{"d_model": 96, "n_experts": 128, "d_expert": 32, "moe_layers": [0, 1, 2, 3, 4, 5, 6, 7, 8, 9, 10, 11], "init_std_router": 0.0323, "n_head": 3, "norm": "rmsnorm", "optimizer": "soap_variant", "beta1": 0.95, "seq_len": 1024, "doc_mask": true}
Below are experts of layer 3 (counted from 0) of a mixture-of-experts language model. Rows are named router (the router's row for the expert), gate (a neuron's input weights, with its number), up (a neuron's input weights, with its number), down (a neuron's output weights, with its number) and show model dimensions 48-95. Each number is 500 + 25 x the weight over its row's rms, rounded and kept within 0 to 999. Numbers have three digits each.
Before each expert's rows: a language model's description of what the expert responds to; "comes before" lists some tokens at least twice as common just after its tokens as in all text. This comes from a sample of Wikipedia text that the model never trained on. Tokens count by the router's weight.

# expert 40
It responds to: Number words and digit groups in counts, vote totals and times: five children, 41,359, 4:45.4, also himself, brother.
comes before: ".", " | ", ",", " |", "′", "7"
router:519508509489490506516519513474522466477524520521519505468505541471514465545488504521498507544528520458472498480535507543512467487471476532462500
gate0:486476507542514486501470536556489527501553472505488522480558532499492467471453531500535529514491490493484488470483509470521477492492526533496471
up0:524495493523462474508528496442480472476492433500462496540502521533486530489484541502499503528480478484466481521453536496478532516507486510499520
down0:521504486504515583522503496517490520481519479526443492534515507504509470507536478526526517509470530443503516484500498467497451475483483510489443
gate1:490548493496520532529525524513495468454492524508483506492488537475489491510513508532490496519513487456462523470519485494496504456509492511500503
up1:502554483516522504535520501495501502470493503513458491490498543456495478495525508519480507521493493453483496473512485488507512492510490490486516
down1:494515443544489502467527490519490533478474476467495489542498481488504537518492504480526520505469525550505476503489509458545503498480538506526462
gate2:512475518533478529520536456485513461476527563478472495453467518469506525520477478512524538498531500466512467484473548479522492505454487503466476
up2:520523518529482491493540513445547460529491498500477512498537507515436479482546492525469498538489473515451432502453497499499516532513499494479518
down2:475470494506525511487490507530483519502518513534556486520478510507528514500480484544483500494519522530433527516551497470540468478552475496507520
gate3:476510486550450476500496504480562489509510515529517490465470485511466512493474454535466507491526495495489490552527490514505490463523487484495443
up3:534492522509492497521517518570471509509495522478488498534543514454518500492522497463519462480489480523501479473503501491473551556475467505486560
down3:541538520530494484500492511470492525512472529481467511484461497480483470523513429501506467500520523521499498490521495484484508507510487566508483
gate4:513517477439427517471522449447517476493494523483535522521484526495515509518487520542445482462525500477471498493505491465517511525507520512460517
up4:517499499474446514490515483466547473490500507529516486506512522485512480499512501533442443524567504500475485467537518478526487552505482492491523
down4:500489455487474505521536498534531504529534522529505462488472500499503498470472459522473541506480510530542529503488488524504521532493474474486462
gate5:497495514530497476518548519492491499463524544499522490511476524455496540518477510494538517514561522483505516522474490537478498508492511461457554
up5:508511477489487513488466478503496499526485459520452506494516479541508440473496494520454483486439470517485478490528514465516506510511469522541451
down5:505512518555517479497509525501513498511514507469465487511537543501514483487459475522515499493543488480508466560472495502481488475524512510523563
gate6:496539474487486479494525483469484501506516468489520512517473470441489468527496468522492524482434539485545546517519527500471530494466501520485505
up6:489524477498476480502518489474502489510521490466515499487518477441467485512503470517490522475462576485512551505514528513467515501471505541484504
down6:539525517512505516440497480495512518519511489505486510492526518486499491463540486481492518506485522473528528495489517475511508484481506533515509
gate7:508487478485557489511519476491535524531484500524530530484540489454499500515522489489503511504511472509494539494528529509480520493525497491492497
up7:501516474495455535478512482515439501460508489498490494522482516524516495489499518512501502503459526466526462538479500495533507486501529492527484
down7:516513483520510484491439500490513515548491499505519478527515478512506511503541459512470498509508476472469493525492526513501424489504514487508521
gate8:492513508515500495518501476515465527494546537495498517497470521508514448528451527501475487461465460509500534498498486533462498526515487523490490
up8:480507504499519500519499486509465503507556531521500486483499526482524443518451520518499494465487502500503540482487498534481493530511456535481513
down8:532493470491501478500477535476501479512451472531486540491500489511505469470476510515514509532460517466464470480524481491521509522515440482519485
gate9:486504530511507486486503534544475493527524497500522493484538534520479540508496464520554468509518487529464539481503511512473479489490561484519507
up9:465516543513528510498494517529530478505518533502498440482496504536490525524533471465543529512518552507470519484512530487521504453494583512510495
down9:515497505461532473516479507458524470497491487524479502516503482469503478486482510528442495489470489484528502539504500483446520499551465498491525
gate10:476484500484469497495489513496488516494464478491509502506498458492512507496547503510501528492527511545492454543541462505512497539549561499527471
up10:463466502519472515497499497521551497507537531523492528530510473547481515494519533476535513468505487505471483501526521510488544504531510514490515
down10:483536498520459461475451492504487484515455476483468515471498545523506510465485505515447499511500463495462496562513495517509465487513502498537494
gate11:474527479460517458553503503506493530495508491535485503464530454525515488527505498474525472496489504494508483499536508564491440465506552492471438
up11:497571521446523487546469502467528498519511489521494498483507469525509478522531459451524460479497508509495523532518480507491482497482502536503483
down11:511431518545545509509527529511511468492483456463511499489462486503514476464472452531442518466478521503490488501482469505479536530532480487498519
gate12:507493486470517478495531497490529454536510519484488458525470444566498468482523477485498518503513515506503496512473524433499462493494509552494541
up12:486512503497509476495519523498483491530540545501513444499520481560496480505494483512482497496531480525517522456509560524496447473468494552485552
down12:505495519510507520460524472480461530539474497493498512482553502461473558512484491504506511511529486493478499498427536508487496532475519553514501
gate13:511506493498494552483479537531483532494505511509486489507518507454553503498519516493512521559473505457527456453506570510536478455494473519518511
up13:498506514513493466517542467457497480523498506488520504499488497540438505508490492502495475453527496549494549552505427502467527523508527465495487
down13:501520456467501520498519522523546506534511512522517530507541465476531546501507522506479476500519551535489525514496510484514492495545481506546514
gate14:503471481482512472516532504505538515519516451515500470463506472502469464511458488516518476535498487451516487524492539510498536461504453470493490
up14:502510512513461514468484453503495519495494517508502509550515531465495529473546508487496498448507529543480555489527452499513484547523541508518551
down14:501460495467516475468498459477536548494469477511548458498512459520514467526544545518528461490511515480493482507520515482475526457504468483482522
gate15:536516479503512513457500483519567517506493510536537465526509489512465482559542504485480466505518476498511497498511479483526482505479511493499513
up15:539515498525514497457508485517559501508475516561534468522497484500483472513551502528466464495531482523483497504527480472523480498466494494509493
down15:502495468476501507451519520491469486484510471493483451505441509485461540497498579535517504516510508488499495476501482487545532544499474488516483
gate16:524455497499533523545526513499514556486431462483503506482523485499508518555491517469529553524482537456569500507485514472496500496482502509489529
up16:513512507524520487452455501447537518492521496522490509506528478541520525475491531508486479552511477473446489500501496504509472463518482523509543
down16:472513495514473462466474490521487461490525509509480520531489515504488451532525512449502504496494462514454482523493469475517472468519477477523483
gate17:496496492501487449520539531511520481509526506494515507517525517531492483505505518486525483537536503508501506490537492551451488481499448534480501
up17:521509511507461494485460511503468480473492485494499507497493535516444460501520477527563514519546491522434515477517483516478491505484445507481504
down17:508475482490517518489446480509515569493464556489475496511469492508541483446476548514462458459484471484526509523484527482515491479554477485497519
gate18:496488495465484485492490519515452458531528492481527486454508512467503535468480496512494500499509504490491556509520513474497492503488544502509519
up18:493492488542486550495503502495544536440468498503488494546497520520490464535545498490503510479504524504518494490495485527515505530496424505507511
down18:534471518523484515488506518502514514432537527503497516490508509535484471492491508459467516424500524475532522504484542503510541499472486486466508
gate19:496572487482539532511507469481532507477470527498486523533518475476509466481502523420474487512526530503515513517510476549471536485533533538512532
up19:507562512505512500532532509522549497493478531480521524501539442513505466527530511439517522539491531496520514493525489535472490467534545529497537
down19:505509516528514526484473540517503487564537523503480459472511476484540455518527503482511528454508504483472518512505535480514482519465493520483530
gate20:548494448503454495501537466447485485486522498523515512505510514503485491473463511577467495496508465498494487526494463517490472537518521454492518
up20:535484480485475490488538465443521467459508534538525487489480503491513547507491489531488525507523480489488481515478461474515478514500509465481517
down20:521527449506489483511490473519522513519512504532548517435467472470512543506489482535453511515476489458494502541533489478472519551508531536531514
gate21:505482486497481493467462518493509503459501503522548477485517552513480475470494521486533543486501448502482508507488523465515498500495458488513508
up21:517534498506482524489487534485506474469539541528520456535486532545503487490443531508500545452472469512485496508496497449510478503520457517490512
down21:526482508504523469501495447523509515476514521491456522497501494439499500502507501517488499464464516451543496470527493517486483475505533516515465
gate22:513503506482511512457492503497517508464543464529520459513482492404476472503501526526493490531486510519515521499463512454517492476539540528519500
up22:518513495522484495535491489513501508531471512468488538514502513576509492492488467487491500457515495505484488533497480526454534518484455464524519
down22:506486485502478505535516523506491516451522439532537484504471507456479512518500486528479495504483490529506482516450499489518526498496534515487478
gate23:467503515503483551517461483518472480502559486521498519496528501560511495458484509489514493461534533461495520491456493535508502515537443528463504
up23:530499516504527489502521506494566526485474512502479514536474493519473475519480473521502492534494492554535490501537493494475530491464520442539458
down23:490527496473463541528472472481470467537560484482520524481495453501524497483507496484493452506541486511444512497484476516515487502510498500499477
gate24:503505507496501455531512503488472537493499503458444525496520510455490485537512492537534501566516528468501505490516496501495492474516512529497398
up24:501506519481504457536520513472489519470508493478459508467537532473461498529509503528532503555489524455510517467544518500489500486513511527482412
down24:465517519482540525501484546537488521466460488528535487485491519494501508483499519496497507497499493516490521464477528455577462527478486485499563
gate25:508481496506547494537517533535535524518569565535522493505467485500519531485534503475486517487483491541505502532470502549503501484513477524516498
up25:503524493484443513461510473472483482489424442462492502499520508499490468522475491537507481500507499473504511469529487448496508526497519473491504
down25:530507504497549518458546513504499505507477556491488451496492503450514471494474504518476527514516501481532488495518506500464497526533548495515494
gate26:488501508462492547514493515476511516522505524497510452512477505497442524540497495450533491490502506495481510513484501545474502458525492499475472
up26:491487506450475545510483501491499525538494537485495450509467504515460522523514510458524493485496511479478485521510500566489507476507476473484484
down26:512512515485529499523485529550494497507540490542517487494547456521502549488500473463450516494531454490526510465471509521518479452462503497521478
gate27:514494542531481516496510518521417486491494501521507508493506536445537475531536519548523494478496485497532554464459472486509459476483502477491514
up27:516503564526511502507520509516446502490481491520478519488509527482553492529503501531535474476471496511534532466440479458512453478482528511507530
down27:498511499491481473520477497501557508477497545495528524471485470489489512482515484467513479531496498486504450505520542520478497529482467552500498

# expert 15
It responds to: Standalone numbers, mostly days, centuries and counts in dates and tables, such as 19th century, May 12, 28 December, 10-year.
comes before: ", ", ".", "th", "–", ",", "th century"
router:491521484471467502505515509533484451535502474553500505479532535511515486523521507528508494553474507475520465482505521517505473472498506523493515
gate0:470464495501523467502556469478518538462500540502499522456536505528498494473473495536501493445483464493494484501495479512471531473552474475485509
up0:505472522512564446492563497471515537461501498511490509437502511513513503498482501514545535448470479492515492469516498485510510489507490487478493
down0:488537496533474504481482492498483452523516518503522512518455496484494525548499525517505472532468529476475517477531532512513514488470498483523531
gate1:514492573495462464511442511525516471509524509511437470527503497458486528481495488502487468519475552497511509498474503510537500497507508538482472
up1:507507424493512504493528492469464501494471484493573530474522505541493466514495528494500521476514417493484468502509491502486492496490507481518525
down1:511488466488506541511547491436529485495450475521508480538510567503523511508488517519493526505503481468498490445490498455519519485493474522491516
gate2:488539486520509510493529478494553459455507521519461488487438459474507561522492496466496465483486507509489497473527512463541504473499507509494504
up2:506509502496505515472578509464549505498511505537473505460500471489489539513502476518473484533506525506523486497560500429502504487502536514498521
down2:519458515505489482530510520487483485500521490469522479475494493482487486456544489526478558509532520489517550465496502532510502544496505521490506
gate3:512464489494505525503510486479507539516477535481482482486562509484455431483496481499483536505513498504479544496466499489507495522502504488541557
up3:487517474498466506524550468477471486514523510509517525466557545520482477520503509535503515528472494472513489503472495508516467471477508525491504
down3:503473489462516525486473494474490502528482521480521492484531474534497464477489467467497504484532527501446464450481554514455505513498476478476499
gate4:524488514486505455515499495491490510496533487481477538561545521483488475539544469518511510517489550491520505499485468465561485478493473529493510
up4:482470513485491508482469478549506537500505494526503485466576494494479530512526462501474504535499559485496542493502512463531474466517465539510488
down4:498504495551498447500530498532496499475499511489453506509451506492469513481524482501497458498434482503523520511490515503537538528535505503492501
gate5:473479495542478492503500495504534452482518523517497479531485471560538488502498496490519512514531493534512513513471464521488513496533487509503547
up5:444501526522477454533482498474498466463530503546498500525495494565501505497512508510512530509512509517545490470487488520484506508493482510483511
down5:492484479494507509501501501503491502475509494471523446526510461487491471473511472461493548481527534525480500501505490536519440480539501522505555
gate6:493532465495516524528515486533489473519458468558456528484510532510495450502500533529504523511499524512483517500545496564484519499500485549513504
up6:513486519495489459477482534451521519488515536432539475513476482505491552489484476469516463496512460495510495514447499479537520510491513445493477
down6:513509538495475500500569470506495458493527484497539507501462459489497507512486500493502526500501481518455465542506517501515500493540469523501503
gate7:479489496496483515509494494524513503513446531506468518484529472490514499472545484487490478475487537494513513459481541499524486492470465544488495
up7:461524491502507556493490495529480530509445541527504517471526496505543510458560486491507484514479546500525495486484515483521490487467467532479503
down7:499494479514523461514508521482492475413525506512492464532445521512517489511457509532463501506492451524494497531508485499484495523504517493485486
gate8:493481480496492487462510516455537511495419485509474515508494504462475531460499495488514470504512494515506511519484485515488521536515473466530493
up8:512506496487501502506471531497467503517542496493545472514506498487534521482477461471525521496508512526448492520519499469476501473501536533496509
down8:525602519525472485495497527502481489492540534482494463542490531555508467530504507504503515535497490516519533530502516522515516484458503535456463
gate9:439476494481487503505506487499517426532497476520466505533490522480521511518518516527454502477474525472521469497505491532527488500533504517469511
up9:442493514494493510502520493495507428488515526537494528540447523505529530510522531525498520485492483456514446514510512525535498494516516501478514
down9:529501525487520511469480530484474542507499508502508464451475472510489484487519489500528511516490493519523522477497485476493501515485498474485496
gate10:461513498438550501505528453453533453485461522527499510473485498510520487514515487500458476507483509496483540514508500492483502512508517458504479
up10:440517486461518488503539471448526468481479512548478516478522487551516476518507488508480488495487514508490508502492489490461483503482532494506479
down10:506477459480474482508472516483466500523517474495488502482531492513496497530497532523441535495484471466497446471483501515527513513540501530538502
gate11:455508470511538501502537508530508521505475526532454491472545503519434454503512507480479518533495493486482507472494554518472475506514513526488516
up11:463486529528471513496431521515482508479522483462501485534424501480515495544505521489491486469495484513484487462506526471511495519486456547486520
down11:507519518459536508525518497500461496507511470494479497451487506510490485503477467525470493479463471494534492528489495506477502518524486471485505
gate12:478487455498467548470550498494530487532487506541507512485519481457441540445501486511460508449521529509493533502487493478485513485521512476509487
up12:526493528461564479495474518452531522490453495452502487488470473510531473485514458457506477508516476546467535522509488524514531520510530490537500
down12:497561487482496480490487491503483496491495529524534505500488524497517482507530490491525481517490491457523517526524536491501516463460469506516469
gate13:475471475480528472486527492500492520528513541453550495538539525506507416466487467501468508505510523510505502494526488521485493479482531465494507
up13:477500526496519462535483485497501478472469522492498496471466484513488467514500511492508430459482490495503491498501516535550510488476501522511482
down13:481468472483528516501512464485516510514465512476511533508485532537492501495540481520500474431563506529556510512518493486533491443485509462494488
gate14:506481500511501495486477527551465488526503466483512441527484508497501529540504481482502499500503494539481499505478490464488447460515561545510540
up14:491499499509482507474497563461471486482501451486519497517497515545473509548506506492528498531523468490525449503501493456482490495467532513514509
down14:509524510465510512551492510530514508522495536514467432493537448498470501477485509477514495526505490529459502509497501511448489513506495509487510
gate15:492499453521446492543463501555491491524499476498528507505494480488478548512550523475546474492504509488535471517525523551498495505504485503474448
up15:490507493515479475530495484559471489520504481494532491496501493498523543511549528462575499508485503493523497533519502539491496479506473510492463
down15:496602483493515498497525509480487482503507560507497498539502516491511477486460498475505530484517481490487508476502496478461507536477540488502544
gate16:461476517451497512505506480472520498523485500547536495456481507529546510474493489520478473507521509519490522495491484485518470512542512506497532
up16:522521538533510452501462509574513507479508501477463535522501506500472519519518494502501495483473495487547483485501528510525507528485439521499485
down16:499495455483489484482503446549516522549495472487500498525506460475509535516514488469484487495502509532506497517486509492490503487541561465526569
gate17:493491480524504512502462517473511531453480524482471512452502507516490539455513494467473453465522489522491490491538492485489531526491535442518536
up17:530521524460521490493498526518509497567476480497507493540485508430490460495487477483526524519507531522476516489464502492496501481505495502502488
down17:490511457457508507518505482514504473529526479500557545506488527475512489542472511559494504494494492504481507506507527520513498491464475493471501
gate18:484509515500495512458459525546482456460497528511551469509522465508491503510527452502462489503499481504501452525499521519509524496503503497516562
up18:481530499515488490481488527537455459473496506530577476498551481516510505538526478534486505527473504510513455529504514517510487478496524501504540
down18:540500542514502526516470501554516447531525519470529503514530483498484513527474530577517524515530519498499499453491482556497513530479494515494520
gate19:493518479478497482511517521493486484539504492507527497475512505485471499509550479473488496504510435482462550472508521453510490494522535527506547
up19:487532500526485467505516540501503488520545520544503535520531513510463505491545496480501499488489449459479522455485538447546485507497532546488544
down19:522464460478492502476469517528472475518461509499496507493481488518541461505465509480445437510534477456475525495501526480482496502517505512503526
gate20:455499538500512554491453545443500483505498471477522480524455478536539508465533496465492457491495504538441492524525514493510528503491488529528487
up20:488506518474494470480491491492501515506507551504536498458480481480469533491501494500504502502542480507491501529467496485477511481502530466493557
down20:547523510489509504479496479515480518485459514487475517528464497492477481518475536522521569524499436487502521526478518550473520515517492463479520
gate21:534510438455458501529519566518485483516495481553545495468508535471505477493485514522458479491491466496514496497490516525478474527502555515535489
up21:491484526508519499496512459527479521522462502469456464528548527505503500492483461482521521537503518529466515526471476483451514434537475493508542
down21:575514482455469464531485482505517488515529522532482503520480483518498517515484506510516488484507486482487510481534476523450552513509493522503527
gate22:519479468507456512474511536475529521510487554539498536508496471490470551458521484476517515487523457501484475481492477460465563535525554512509526
up22:474475476530437512500525485530496485505529526459499541526484502495473500513483496498518516445507542487512501466525508528543508511478497488474498
down22:465464518508488488533489472506514488546533448459473520476551512467536477521490507496489521496527511507490486514495467507449462521495503486512481
gate23:516503515452539510538524457493500486520467514475459527492463493470487515489520496490481493490494493512520536471466505491492516539522488501495472
up23:511470505504464502482459539496494520490503472520526471509555492507500451483461490520537505506517497506470468520495493535484479482482511496510515
down23:520504542497465495544517514489496502530555513476503508515497460473463532534488502502476554474501526507503448536493466536484552525459509493476525
gate24:523498510514518511490487517491499485527489459556491501476525470531558480482515490479547539526505502484511489468486517557500487503496504508516507
up24:552503524511496512495484504459514516510467472518480495496476488493568505451499473483539520522514509497500478482468516544528496519480484521518505
down24:503499500547547456475517518497494491492536511497485487512476505465492514526545502535487469470511473505535471503449504513490523515481475496453485
gate25:505510536497494536440485524508502474502505507506584486516516471554490526452498509482457539506529514521457486511508520537486514471496491471500535
up25:475522519514467483517513527552447493504531495526569494471530502557520528474472525509492496544489482488496487478480509537497463441479505509481528
down25:505478533546534472484510525519507520488540464460524453555473485520502506534491463510485493512496495536454522508472511514484521484503516506538493
gate26:520518458486522506499467522526500482502496435503501505508474497508521478498516515488492509481503508476529484493485545490583468549487470455506512
up26:493518487526485447494464531523496475547515471497550523543500513524499493502500506458513543473521494500509496489484508475572473540492477474505515
down26:513535495468536523517544484479508541509475500503496450478531510484510505529473453507509502522499525513434476509478501556482525497478502480491476
gate27:514500481507522499485501548537494519503436535543504490459530474494488481473473498504464506517506532516488530528483504500483523461511532505504465
up27:487526497513483492522532508539487474484504502552532519479534508506492484504488538553479504543472526467538514518494526506507493461465482519475482
down27:515505522494482513523475471494478479526491546530517487484477452498488498509462509506502477485468458509478525486518494547474533523528498500549484

# expert 50
It responds to: Single digits inside long numbers, statistics tables, coordinates, percentages and gene IDs, such as 0, 3, 8.
comes before: " | ", " |", ".", "–", "; ", ","
router:516542501514521486519546505477518493473514512514510509471468519487539539522511536507505501548486476459533492503526464454511499519463530479492538
gate0:513493517479472514539539511482557503504508493566489479483465475489499466476485504487499494510516517513454498486473511516506506534534482486470542
up0:542492497541556460421481533558531517481504496464493475492513462468495518502503481473499524500510492528515521474513545494474506476497546537533488
down0:521508515488542473524470472510520501461484488521478513486518490513537488500485559484527565462495507474482501513482479523502537494490484535540468
gate1:513512503488472498511506519519438478488547478503552514538500484502520528500477512559564486543493482470520500523495499487510484483485524479493483
up1:508489445525506497529509518507496515542453509501456517570539561522486458504484498483456516483507505498499480502494492544502506547537449477483489
down1:429510510486488522495478523507456516469483468515509468544552520535519491510520502504543480476506507517475487524497511535508501445508477477480480
gate2:549500454529509505493494506534530510497456503536494501520522515562496485512468492476508499510503476500478498523457478515485485472520522471534504
up2:553514487530517471512512516549538488474447520508511474499469484520486517520492503452521541554474480489513505502490481507515464466502516530521502
down2:495484531468542483503493515525470490538489493496493506525507505501493517476527492500496481552537522483517463519570530491524459438503494515463493
gate3:474512501509506513510515479477513501480466548531477486539479515503508519494517460477487423471520518500514479465496511478530469576475523484487495
up3:519494473488474500496510518503474476498542441504504541486521496493503500508462523590500530517466462513483518537487478554492527438510456482514484
down3:465526490547477490511485483537494516540499565480502508502521491496509496513499454479495442484497535494513494462506486451521494487488534466504508
gate4:509490547547486501479502479495511514487521515467563469522507521538515508498488469500451557455516503493531525487479536464501495519471462543475538
up4:496500536514491513492509465483498495493516515502546496528507540540512494506503496525453547460508496490524548483474534478508484521491438531449511
down4:491549496455525499502524482527521528509503527528492534488494501471481513504476534504471465521491538500456493508546511504514454504461534496510483
gate5:511494542470495507467480524487541516489480499470463493477517490460459540454467504465460536508513482528504503512465458479480544513516488523516484
up5:519504456519499505482510477552464511529515507538499484516508480499508447494518470520496465485518517533454524521477519539519492493502525485534516
down5:519563491532478462493535471474528504518509534498498473520485491466511490525530472499543503547496487485482548501502498531535485517514535497486517
gate6:522514520518502479498522507507502528522516500510532512508503510509522525545563486502508510514535483504509511502531486450500527496484502495488517
up6:539498525518498475511498511482467550509495500530509497503494512502509508521518479528530478522528464514499512532527485465476492491472519530515537
down6:501497541498512513477535477497524447481536495489531531498559505489520494503484516564498486515501528490536489491465482499512448490517501492519514
gate7:514500479518485499460539532484533509477520477489472453519478516495500515486471511485502493498520452483514453492525530477503554528480567437479498
up7:476488521462501527527432460533460514522464517494510513499519500532504500505523490529495537472484497516475506492464483535484436488526437537518476
down7:510529496474518513484534515468495478524507511542511523499502520479509525510490509542497516503532541454537483504485509479508521524527497482457539
gate8:516479485454449511513525540497491536540495501480524495483499484473530477502471463510484487469488527501494515562524486494437506487498504476473501
up8:472485499546517506512473479503515472502500480551475501528510520515461501460511526483518510515522487514483497468484508523558508517530498525526493
down8:491452481463467518517524515525547536519522507501458492521470523475492464495477477505461497465467510531556516537535476512496518542537485525457477
gate9:500509477493511531512490548547494481502532476500523511459469452497498483483472502508502480487494493488525483490518535442533484446497582540541522
up9:505511474508524529505495565539504479493536490482523508468438452498489488497486517512476474487484503495526485508512525444545500462505562513538509
down9:547484480456486512518508471458489510545571501473496516466490558485476483498501455516477529495504509493492505475499505497505496515512514487495518
gate10:513500489517457494505496474512495507508501404465517501460500530482482512484486491493521539504477452506522516491496510508478503543497506497492459
up10:504487466519469502513503486532517515499496455428530516475488514495504518482466500524523558502480477493527491487522527479468470542509502515475497
down10:484491476497507498553490468461539496498519498503528490492472507454510519453489449516484532517474469534521523523505484487473535571538531489498522
gate11:500495526484541487478483511510489465468525471508473490503496514472498509497491555513509521490488492498500524509495519506491528516504471444488542
up11:489514485485532488464485485507473471488556514471498511523529532500516530493490537489531522495481482491499500510494497494480498518521490469477542
down11:539529514511523510518519503487498502487517507524525471536510490530540533493535507472510534506503512505527548450515508533491476524488490488525539
gate12:516470517438511499476457536508512502512513511502500504474512483543470517481494511506485477487570539522477451567471526497526535518519493484495506
up12:529503509489528464491472544501517504505510504482514527470464473518489542527512528477507504527524513469499448552506517468561519503488478475474491
down12:487522506511515523525479497464480496528506493476485545490509533509514462509499454445478487455484510422504517473505501498507470509456507564517551
gate13:489487468511497527536489529540507499495492489548466461473506494507525506461469522488483510515502493517485493446453514492465555521497500422478473
up13:475494529480484496460473488468521516507532485477512520531501508471458485483529456501484474453509529521506511531545542529495521513498513552507495
down13:513528511497504514512532526491477520504563511540535490545499511496452487513524482508523478495525500473525465466510502493506514447495528523486493
gate14:509487455482525470494516488508521552540503520535494492436542460485509495492531449486467474509516571499499502522523508512476492494479509497504441
up14:512485513549511449502496568501514506506524546463535496491509474464502503471463518481503506488528455532480532484496540499467479510500488515485547
down14:500535533528539515556518528504507465493517505468493471509484506489468457514478496496496522488493552521520502532472524542485529518484540523470508
gate15:514484506519524503495503494495518499477486517494429474512502565523503466489489520504504521494497504499503437402476520480537511520506484510480459
up15:473516480519539507519517450481514483460532537480505520497484526499549536488513517569488531508481519490524467510485467449527499488516508488522489
down15:546480522505473520525514530459490463500498455525486494522525493539524477521536502467519516493482505482500475457517509564475505477456492516447473
gate16:531520446527486513528516490515500481523509458491482560526477580493500525487488519507529511490490486511502514501485494482495519534532520501515510
up16:483462547485506480474485529493512524486487517491501455477531430501499476494493472490471521513518493492497491487524516499479488483478482530479487
down16:502484498528491481504523496536500524501523482467465535507465485490467531509479512499514500455532511521514497503509491534479511550449516488495537
gate17:518507500510419503498477509449504479486509506504488521563538541530488519517495500518486499489513509489516474538507493550505538549501453531469527
up17:473507515541492508478493531477511496470526562476545514472450459499514533496496522480516518533512471500474454484470510457478508509508536468477543
down17:534498521484543497500529499498507548497475501548543482454490477479521510526496503492537539490550499475471519518471471531478474494532510502507493
gate18:520482515498485480515471528534518538522505518511479479504483457462478464460493482479444490448476555503514559468501522453514524510489443504479520
up18:512472508501504522434518516499524492457505500491540452517489497522501471506501528487479469478517476515484473537536484482567525483533512472536514
down18:491496511468520528487525515474485507474487474492515508491471504497515474510534501518504518514484512554475560479497472489485484458470452509498508
gate19:498525480467458522525486480502490484511504536488512499454526470469484524497520479536483511521511598497499499520508500526474509478476479551491476
up19:480524480463497513518503450473482470492494556476517528476505494488504543513528500547471500513504571475535495512510483500488511500476472544466475
down19:513469497507522536432512476509492498496492492476516452511527514489489503490526523453494512517462531493511510498456512474515499496525483526505517
gate20:491492486482469522540542506517509484520472525550495494503520539507494480447496501481447468501512548485491584494466499490534517512512473518504528
up20:526502492535492495517561522511490475542502482513546490517534559507509492466493522498470482530502483480503548532490479496510489492498472525504507
down20:535498450497480466452509518490507476495459500490477504470477506456484522531544511510496504508490507472493497461462506481513493509518513522530485
gate21:521490469494488506513475503540475540541483501547461472463520517455477457492495497491513519525505561535485486492516506540436494484512498529519469
up21:459488486504502532509494467465510468524462550474510513545531479511490480461477501503491490494536499500469560476512505506493509515494527464472520
down21:457449505512537508543523492453503471507526492480470555526504505554492474493557508490503524481499527493508484459499496495494504494519495479497493
gate22:498472550483537524493486485486531535497471530490500515471477461473450450474527496481492508481514482527465524482478500540494507472523527539494484
up22:539508532539542479505538520505560494483487523485494506468438444479478474508531492460498490504511470489521530448535519474512499517447530515508492
down22:522501530482521498544509505532529503525485489487475538484434526536472458499517456468497501476505486487480512480519499495462480475492474525533490
gate23:511504499489464485500508545551472512507501488467546493447529500460453483510457502478507500497484448508517504534535486509495513489485554464548494
up23:513503498494458479533511520562540483488489546521520525478510476479457476486491517460481519467487480503518530498505528532526507536480523487524467
down23:498536498523478484488468472545499508505509508525481510524476486511497478532512517499494532499513448495502531503503471528521486538501469511483454
gate24:533485506511512471462530500482519519465547506478514454454504491466501512515516493494530561531504454492492497526500516483481468515504531503515531
up24:462488554518512495473499506462533497464486510540464473463492498524507532512511489489479560473496526494519496506496489462470483536501483505505551
down24:455511508531506485512491506569483549500449514511491526513529521472448500452489479458546478459531489490508503518437494492494509481513484507497512
gate25:509519499510550478492508503509502487478478490504493518484536468510525532479485518525542496505487546482509528492503489479578513477458490454491559
up25:497530480506534476503501492509472501506452469532480483480556492521525504487513521500524527523466543471496538499516501505550479456486469499490526
down25:517486503495478479502532504473480533513544516464500489495461502482495526542504499497482533504481491520483515505518467528431533520486490555486508
gate26:497492491472540521435463566526520529501500496493543507518525485519535504505482491465525508487492482497515488523482504483507512533524536490525554
up26:483509532508493488527522474537488558507508475503461491499521522486459501514553496520477504516499527530513486469493544521509494451479487539504488
down26:509549476459551504476541490487509470480522490494532496465464519487502524503521499497510467487507470521496532501494464461532501506518543480570525
gate27:481481509489554491479498502494481543490480467463510470487478514518505499496432496493537517535495447507510500504483511463461519494521524484550510
up27:521512492517457494531489480533537453499512525503498529501524466501477512496572496515471490447496559495509498507511506501532483515484474513466500
down27:455478487509523547483431511514487501503471556495519478498493506507478484504468450489524484462484504538483510508478518491446486477530485478514548